Below are experts of layer 5 (counted from 0) of a mixture-of-experts language model. Rows are named up (a neuron's input weights, with its number), down (a neuron's output weights, with its number) and show model dimensions 0-159. Each number is 500 + 40 x the weight over its row's rms, rounded and kept within 0 to 999. Numbers have three digits each.
Before each expert's rows: "gets" lists some tokens that make up at least twice as much of what it gets as of all text; "comes after" lists some tokens at least twice as common just before its tokens as in all text. This comes from a sample of Wikipedia text that the model never trained on. Tokens count by the router's weight.

# expert 70
gets: "2", "c", "m", "r", "ic", "0"
comes after: " ", "1", "y", "3", "ac", "–"
up1:528516437509460484547528563537453502516448526512508496451499503446543472549440504486564486513499508527537491429461512497437488468492407479494534493504501459457548544493560514531515460530511455541487569488448587484554530536511487425553536498513467339534487536453502545479520509568538584444498505524537519500543490603526515437473441556500462507532524499516479544519524554505545554392443474449531491504436478488464553510524547517443528536486499473491512513546489473470476494477491577
down1:521497536481450443565460513492515469475516505523487487467470499546491537501526415452505498535431519509616520449519467518515470532527471587518482545526488479589517531510493457511429460571465436494431548464547450526527459514510560494538518514425525433511519398558403501583523510503511524485520488528537514478512478472526520526544481459503502497566466553506497535557460500464484566527453455437424488530471465444409520465536521485434541503533482464484521498510500606463522546523518470

# expert 127
gets: "-", ".", "|", ",", ":", ";"
comes after: "\n", " such", "ers", "es", " name", "Note"
up1:445454454533468454526498423532550561527531528596506410550535453502511485508570552504458515473478475485439521557402489528522474492518559465468526501498565473440459514481548505521447475550523471400459494473544450527523513476544427472502557474496502508490528461473551457499469488473472514476505480463483468527465551433474498486463597548451555508553499559505500527426492474536464496522496465445544518523606517486524501524469568474507510562502515558463590417555540493515503489486523487
down1:514551452483529477426456436493452504489470517489487508517549494432487475468430580501522522532557503480533550484480519540522547495452526505485493505537532510496504642445529539403505473524528522530495467492500503546509511517521449546518543474449464515497503473480505497480504530518502449248540507507587463491508480510483473499564501489531520528530492485462477472477499470535516493473560486474494449525475484449511532549496508467528491542528607519441487481518516478526427508504473498

# expert 115
gets: " and", " to", " he", " He", " it", " but"
comes after: ",", ".", " and", " was", " his", " He"
up0:418504519517527537470464485454538490548502534465525457497582473475554472506523523514510513529494493520445529533526522537497407529495454464458493457484531499507484498473572392520470527529542461495502555468441586455484475522488546548540523471543578448500532506459538447413513493508475456487475473465572487536505467494566496562484529534425477474500450507503427483537598517460475478479502571520553486526520510504371506511512533472495566507434502512530455462511564415530552539487527574
down0:469453552490498468480487545507508527535560498497527485483454513529462502463588482452428469540556538549485483530535546454466495461492561432502464484440513465573466507539477476448475465571470429441461484437530448522437487591516582518425496452486494495397593498466491569550506423499429528461551472527541570458511563486531493521451451519493523565531530492491476524563458487478516508538524498519522435571527513451477565532526499503439573518518489482508537468442488508501516513503485515

# expert 46
gets: "1", "2", " ", "3", "ab", "ib"
comes after: " ", " |", " (", "–", ";", " +"
up8:433555546563478520481466484500539545545540557425513455516507477432457510427525522545515517459576529555496545450456516447472486554559532472495473497513447413540459515476539484532521475472510514410464547544515560504507527448519472480548543486548570495453477479449490504475473574548545474450468515521505552464456436473508520486444507585499561471470452534531521445438562520531542574516551437475498438493455552458469482463464512487468552532443470547518546491433504516490471429500518522
down8:503450464494541417489491467522508466448493499486496489484468456618420490505514485484482518488483539523446514447423457472463548549484562563433456511508451506449483523580509420514449467483494490511506544440437514534520514572432519520559484470518489520378489509501487535535541506449477546508468482483425491525533482544489495534526494470498495511573562420536627496530503524461488546557502514467511492507546456554518526540574468519577532498479435502557447500509470507501552490442489473

# expert 78
gets: " |", "|", "-", "r", "ly", "n"
comes after: "\n", "0", "5", "4", " C", "3"
up0:519532489500471502524551528569613542476459556520514526465493556537430454523517453518488493423516532518543492435494507524534420464449487437526452465435497480564508482482577464521492469490567497466494523564561486483471475483532458519450457506453523494505573428486519501521540592432489489458448495576520444493509593488535480528486478490487445577504506546484512503544546498521496466546491453494533497476480480489528456544473500442434468482539458559481480468581553421464478423523568513
down0:512519530443590553514559494455544519480521442465463478519514519477462519521637550525516515443443499518439527461536478514562536470504487536534525504493450482509550530468540531497485500456513595474522465527436521523485532480455471487469515451423574548517456569493522436556525466524412474474530543510474486439466441467461538478502532477547509519508519461468436454504504549456481579577497488496499536395494507497508503468494542471442523429490458478536538502494491484517487554423448590

# expert 48
gets: "9", "6", "8", "7", "4", "5"
comes after: "1", " ", "2", "3", "–", "8"
up3:532554502480516470553458494492499524511550501598542510492488501469527572444559500509438423512527451525568459547491516511480450439529479489536514531487529478447426475467481474443452493524498471421403464574500495466482453400502607485536471487442446477486519588489535510539460521456534409470503516542522486570480471491503455472495494466479525506594533566508511511525585445484499519487479498496472521542491450555471484506482551413576542502534493539431483504499499458462481517527530520
down3:448545531455472440500451435518488477523467494494516482492596473529539418470480509503532534582514493564460569542503457528462440491490549592449491543466477536505480481548484530510497524557483426494482509605530433552491501566501541489528487428453497485525527539489493544449542509516496500565498505519462493459487509573478492551461446534465542494467568511494511488594510480474502509475523563500547430499475456557518483405450502566468470527454534506495522459412424501456481434536452477

# expert 68
gets: "–", "%", " May", ",", "th", " August"
comes after: "6", "5", "1", ".", "7", "3"
up0:518530526519514580496504595525522512567512385497511471489499455438544472491503497464526460507491523520567492503574518585471475509585531497549470480434556551597474509531522505537500509584545455477453565489600481443472433450460523524433547480431453448537489484490523483519503548495527395497447519499477484507459517548515514430459484483514495511478542515524461528476482546521514494485534455472459487458548444513461486454514494429497471507484522508531516536521440495473417462424540456
down0:470540483528542494499540499529510448436515452460480490526493455584547486556556580479455524551532493488437468489460548458519471512579547583463445456481486476544446499492476516479507481493477498432463558488519509444494511538519538527504524444553460549482445476536441457501542473580508609545535508499563509450498531477497562539487423507536431517539485460509465471470403501520555493501524448458489510515545545456531524566498494482484466534411534511453494488445473588533413525464472503

# expert 96
gets: " ", " L", " l", " m", " d", " g"
comes after: " |", "|", ";", ",", ":", " /"
up1:505532470546546503485516464508443489534488495478528521518505412503518471494496488589526537502523536505516501552595467492470486496438575447519445506551449508508482514494560486516467548555510531517420446476489564448545448509498501503439459623460533501477457537462490547560490491493444527464569443446530559533490478495484540424514449430508561486549530482536517470511547497538486498514524526525515525528465471618389508562532497522509527478537435482550457505560495490450449448551517459
down1:509459502420481481439471496456495433487441474540468529524556552491545515540503497525523433543460502493457558427508498510504446527505485533555529463518489545559493528548518460506435482496531466520487474517415531487475483624496555513500499411516426495482467441547473465469581432507592592426543507450447484485508579501517463522431476468534492513498522491502493550510483484547489490519523546517599482580482478528472471464485436583505474509458441485479562500471497482475540459520542509

# expert 100
gets: "l", "6", "8", " R", "0", " r"
comes after: "3", "1", " ", "2", " $", "4"
up0:548501517512507543515537535482454491582556553505493498487490449496552441459519484520474487461503477493570454456543496505483505490515535458429469556527496410484470521573523562484509406519508474505513511532553441517579466416533534515475553448450497502481497492507447458495471528433498434530488538561516551506484397502488535484457560530566503460507412565491465528541490475420472543396442562473464436565560457535517488536452500454493506499538544506535507509518549520428500516472480492
down0:468511538466494520460492517490542518560478552462477471466507499566449539482507483529469513481504426564528531498582483498577496458532483532615508485489453535464460544557514481479614525484400532507545491494429444458485531528515449544510516496473506488482479512495511548500477444468499476563481504584490442550514569484563424429495453538524457475389469486503447498521519527493492414425509450480522462542521475446556521470442511533459509468521443511484471556470527550504552548528532518

# expert 65
gets: " S", " P", " K", " N", " R", " L"
comes after: ",", " |", ":", " of", " the", "-"
up0:514472482431534517423555507512459511466513452478561497482466499467458489449466513559558483501496538449449514459522415509470504439545507465480544542554556531529487518504488472484463493533532555507434476458567577552450561450598543514462464471420530491572491533451471435456519495515534428506490464526550472494546446480432504505457523484503547538510510577580541518408547497483464489502457539481497500573441523493476493499480468557508598538475470512542515503515506554476506536490580454
down0:455478499540509519515465488473532524481475561443532514484467468512519459573565451557431540486500505557530418466551510447552521485459450426518484497509528492490481518489477499414449474481524474505480529518447479544530468514478536507507445483505500441517455466516489477526456501445536507528486511504601458582556559496530462492429492511435485490511513467580440514445555526496483485577515462508569507385548482565503495432555560464481503587508549529463404475526505546578525511475544517

# expert 104
gets: " B", " C", " T", " F", " D", " P"
comes after: " the", " \"", ":", " (", "-", " and"
up0:537480518553469445486564529452473517557518511487477488492553471537548578521492487547486475541514565477458531472591497463438562562529474477473526536442483435508470533510547471568424495564496507506550475549555494554463467480599526439476585474500520427515513553495440457522546514485494493495452469503537499471452479496464487487481474476493515450473530470508537439536472619495563486543487438489484459526518540567467479497503506471453409565460435515447456478443500425487529519535516473
down0:456554510476436504523492551500485522505493498501480545482463486539503499513516530508475455540442500510532466503527486470492509525513489483472544471496495502516461505596470520561472546505414533504482537479494427560463498776514506505422500479450473509485466564477479477499481512504468494410506579485473484487504520498483509561600505523469510443529517489455511494508412531478537489468483501511492502542539488483516508504553484492559484539489555454461441488483455475548527517536536463

# expert 54
gets: " to", " not", "ly", " it", " also", " is"
comes after: " it", " that", ",", " \"", "'", "."
up7:495569501466411429436497529519523486497545458532515508451511490517512576573449472536538421515533425490517515519522510525440544502519494444526524481521511518521552503533518485485541435552537433502572450510573524515496550505522535499444611521513513446486477491518510476489497567460557504489563483515594520514421501438550546447477510550502456471513492487477494543485535480583497497497501414517492380483522484568469426487525488530493515449456512534559505553529489465419459504470496544
down7:495421528448505513515497485491398461460433558448472496521504497582487521461507513444519484525512498431490472521504476503477467418537488543481480446453547517504446359504489454526475516524467487544440534523488536484482506516418540530487476543489476517567506564487559544492502488508570537626501552456530503482516525540442466532518470474502483462499512524527573448489529515466449500512553499517492530459521549524470552521457518426515589534528527420557558518474489565545521487443438530

# expert 76
gets: "2", "3", "4", "1", "5", "6"
comes after: " ", "1", " B", "2", " (", "3"
up5:525556509512460465475456554505505485531465539425543510430531387486517494490484557528541509496518506477465508484493564588500538537490565449526446482512534521548506495477498453518513461477507501453503449566524472518537431503537547467532499476530497486518591479561435495465471515502511529517523391502520493562499473498542504533486485491454546450450469540431453565465511582512482530548476486549454483531524507496444346541444576521423555504526515450524542471545503517499457529546478515
down5:513486464472481490486403439559470508482490433499434537512601527458466483575482415430485537553496530515546537581489538483518518582532457492533537520513448531506442468501431541500447531504429471546521414447505491498523447526493379464476470499496506503435560543482505536532500522543510450487483496498472500452520540450498502496527444559477428519507503484547525482477516523509505571492536536476537513523514457493518525577490449420508505460555529491442504508533500592543497465496569563

# expert 112
gets: "-", "|", "2", "==", "===", " of"
comes after: "\n", " ", " January", " part", " member", " known"
up0:516529480511442463507445520488498426623494570474468555534526488499517450584507552493484450522495450535401470501445534456444445534546447471486440536481523435550494495501505507458458531513530546452491520508501551583459523504457494483546550506556466512526542556425521428525573524469546430440524529565556448510512532483538460465453575566522500508515524485452491518466473532465527510473486445454532487488471523458477542527462569512522504434521530494567543447478500487522485445535477552
down0:505585413495513558522526507522462475502484498521529498437508477479502463492501552514479519487496490456466556566482465508522502503486418434535507455500464461516479516512416513481536536523502463536541477503521456459533550536444511520443631459488501501525472506492537525498506533506532457408531546478497517424474540507521527603547561553503542491393487477512534443491506495529429412526521505470476433521501566535541503563500441469472585414485511517464437498520538513510568527535449441

# expert 9
gets: "0", "1", "2", "3", "H", "W"
comes after: " ", " a", "2", " (", " A", " an"
up3:486477449496474529521415497486453471529490503502509429577550478499496586568500506535514483496571524459472462527517601502548455507497495476495441556518442490565483575408543542493565512529538525490560499480461575461494511486594428512557511526563549507526579528482450498428528556441459427474509561466526518465393407486505497527535480485510552511488517466476451536489481521506498529509449478512493482477554516508514545530536483504494401452475447508467501451476470471534479499493537501
down3:504489516465532461542531463440508503493506535516488405485539535528453500541442493543542467468495500475564484527475514405527525419500497520461529525442532570520547504446521460482484514554480498481505423478430497537492476449451431486651484567468503533495519538470474518516480577452543479456480508521476514551440451494587532534492537503488469503524564513449479467548510451486514447527457540494529567582500466484554531502444433551592499456503439478456444511476476505464459510545531489

# expert 33
gets: " C", " D", " R", " B", "D", "S"
comes after: " (", "\n", " \"", "-", "==", "==="
up4:517560558485451466480530501474486553521491568530475541480525583552516508550511560513404474502522566547556464458534485571554504519544455548436461509513543487550464467481496490566465532473506500481535524502526505439570513427512579521481511479567543509533513487510520500494563518445533433459529499468495467539496495530527374500534510477523462528483480515463492530467512473439475475492492501517470548369496545467569443473492469489522420467509389489532487496523489564544574473459501500
down4:533493481509446468492511382503477493519516451468507457448531436419509477542453554523543539462542523555525495546547438504583477505500513465483489493588448545448513555527558576492507505488486508588524475522541551456459503544554447478478519491486413468482436462507491483536562491526469523520490537495481566509493473597537521563496455409569507471477462453509487443504549481500511507511526458565495501412504483532607543548487490532495488472510462467499513563488436500444527465534499466

# expert 29
gets: ",", " that", " which", ".", " who", " where"
comes after: ",", "7", "6", "5", "9", "8"
up6:463510498486564546504485636434504596510481503426566470509455458570479491568538518527474464504492501514519549467512462484542393525537485516408488455454529499548452515457445464584513618511516475479482524539521485522464473437459482482519466443509471507488543447531446465508523513503524429456437491510468476485437526474516525497459531505540520458473515470464553529471494500512487474471522445425546521487595530518543449513509502402468567488520504460454513494539513527488484535459507545
down6:449447519444491499493443510488440477469525495481504520521486499498476513473548485525520523550478470581532565566493422492537527483489518568548458424465550581568487375496499521481502529489504500483527496448476487483449537450431430514531534489531464522509543442524528454480519524634561524560493458509443527498528478453430530531479468522516446434461460498494471573437530517479507491427588529465519478511459544435470530488478468496483452484496544520491566554563449519547469533495488467

# expert 37
gets: "1", " (", "2", "0", "9", "("
comes after: " ", "2", "1", " (", "\"", " In"
up4:602453504470463480530546507499450482531417523463481496530567546525516514434475512518496445521523463504461527510551515482423525536501520471543491469468527485531500545529539499502459441488553417530535485476436583537553593486467531538488520519491498482454475485454427469488471494435413502493431474479506490518484494523501461497450559480485452519588512516500563466490518557499521510511496486443483517502626491528486422523488425562618536390498476514496537459521526516541489493527533509
down4:505564529510484522504496425555497505425471486405501470516472535493429447519530498507532476535494512467565487498437461515520480524484509496486425476546503523488520506515448417452485456521513577486540512393386511473479570546472535560499509567480571489354453512505578512545476535474569517555507519504523473444509517490505496511529489486556464600507487496437494522538462478517493479472533515493576485468503505491537515520466503502441498472441433487562496575473469507554534491545543510

# expert 82
gets: "1", "2", "3", "4", "0", "5"
comes after: " ", "1", "9", "–", ".", "3"
up0:526533537561479510494548474498475453484539510534449489480486434462502505473509541548498492447549544497533502445549499555512509537621565465529511471479463534495508503518485537493494538547437541462510485481560470454536550460511535520560470516505554492545545553506531525461541537451447398499495493527520482480536520529435432500471437479549471447439555525550420559513475527484430401543481472542540536539515483476444511613487524469460590583549468471460484505471490513532458452478527499
down0:479475526514538528514534499592530530557446462439449516485543491570489543588546514563520463534513468471531431512465499500502505454445570481570577546439396479557514490496440470504574478515501493479554456428530535456425453437490440536492457423539492487444467523527537485534526532537546536476463531572494494500477473462453533538514556493446446486500485500496468510524472480519584495478439479520541536566467512558462479521495462549475497511459474454478521563431532440544469527504488510

# expert 79
gets: " ", "\n", " S", " T", " L", " s"
comes after: " |", ";", " /", "/", " ·", ");"
up1:502474510526526514489499529530510577528508474497530549489492493456498427486560464470463403400497471527529530498483526533519502482506548489533500541545558471488533569527531486496563461594524479500524499473478535511500518507523506505526564529458553526574493607538535445551470498467455525455511481462538501564445472496461480511481558522478512485495538516510376538436486547500423449511532430483542538471499494485514477532543547403527473538543457557492485435482474548436574413462562534
down1:510510526510520507485555472571445501565607508496460509462524471479447473534468531488442513471516573471497493512439511546514428485510536539473488581551454539521484551443562428477415499440461474502482522468468508441482458489497429515505481588478470545497497560517537528493487516530529515433530494459494513545447445444455528531496512530538474533492424492480451543508432524436509536581502539531506470454507567557444456495522418427456431564487503478536445515517495532538562520503498568

# expert 97
gets: "2", "b", "1", " on", "0", "B"
comes after: " ", "0", " had", " based", " over", " has"
up0:492587592532460454530443522585515450519540560499541525472555561543488484510538493466483478527504531512501514527506438436491507547511481437519566443463477435469417513537499463421487536545470504428473550449499524469471571520514469503525572506495520462482530484494431474496559544502477475489483475520568517480511563537541420481485533568548521476496516499525479532424478498519479531511531473595553545427482498509532436510494489519468496549537534429484524467534554443428527397480510511
down0:539517485521484495463618472469501440511489428487442517420485515427530462547476521575539553475480442515506502502500585560478488487494453431544508473555505474489440460565529447585509508477425524521451506547545505558546517514496493473470550553502455438546579504511479499468501427433499418536477512495509522522514488492484545539557513521455557503546448545520534511560513461520399496541437482480499545469454520559478456477501504438510507482503485465571482504491477550449467563505437532

# expert 43
gets: " ", "-", ".", " |", " n", "^{"
comes after: "\n", " |", ":", " on", " ft", ";"
up6:497501499539510497430436489521488455472468482531560485469487477595504483475525508451532444548495615555546550390507517496531420419560526482468485489504507549507532544499512510506590567431516500448450444536513494511526558470524556562454493492467482422478424515498489516494552492553512467443510524543463499529489489517464499536510461498475468558506478468458516549503530538576452511439531473517561452550546468493484507494563536467457504500559467469411486456490457464511454576554545518
down6:495453546502507437527524497553531497481505429563529444509518488536538505568500578543508455500464514532471533471504512503589558526499489491458487513505467416576514543461467548576382530514468437454480472519460510469510476553517468498518405581497530437479485506510496459506426464553499551479498477456389471462522539497505575507458524495527504525506495486565505566475436484516584546507483547451491477462537544577449524499513489487517527556519552496511471564434450508427478494494505468

# expert 67
gets: "4", "5", "3", "7", "8", "6"
comes after: "1", "9", "2", "0", "8", "6"
up5:567541532491441457527504613541512508480556474562538466562490492451527511576443493609465498528553500481537507490511465453453462422488564411485501459479522492569426506451435478461479514535465504559491496474512449511484495496457463447479537531565580456547518528506520487448484541450476496529533494488548567483527454477453538510426513534531487474554522577528440516471515503516484532453563508453475463467501470501535499473468570495494544491435426494482551504517443577530454503486525540
down5:555595524563465497475516472552451554506524553411507452565581574517541505459455498535408454505446521446517414461484477518493490525537517432510525477365480508494466585513533462498483537457573508518534554517466528462449491427430492528553548537498510521507479468540515514520426494486613502445492498472505554522473462462438563509473526459522494455469527526518500509572494499528530496507510470519532552504502476466445444555560489459497455463497470494495481512517460519513479491550507487

# expert 38
gets: " |", "|", ";", ":", ")", "%"
comes after: "\n", "0", " ", "3", "4", "1"
up5:465515568529506524565499488586462471511422504460580514490554519506516498500449514435467528505473518477496505557534519501513501545497461494489563544479460511507500505486486554504560494483485456534452486470575450568476500464487468543473513486584521402511480456450498551463429546523552484456483494501481436485433504467528501518433532545525481513555491533525531506396452567594501475512544522475539498462546400567438435498489482575465507507480527557441518488518492512546505478546402550
down5:478520433512511549462469424508515500519483575551547519533423483494513542521457558521468453447539520467563433544488533442450442559475481449489494469505531515469520491562494483538500468565540447473474550518516492536477445469479510491485561500492520558536527548486488505541460572502548602546508484502466484461508472522540536467476469579494573462532489488494439486495427501543515483613493476511491473516473458474484407468440498470519537559489391502533526493472480503482636510470478528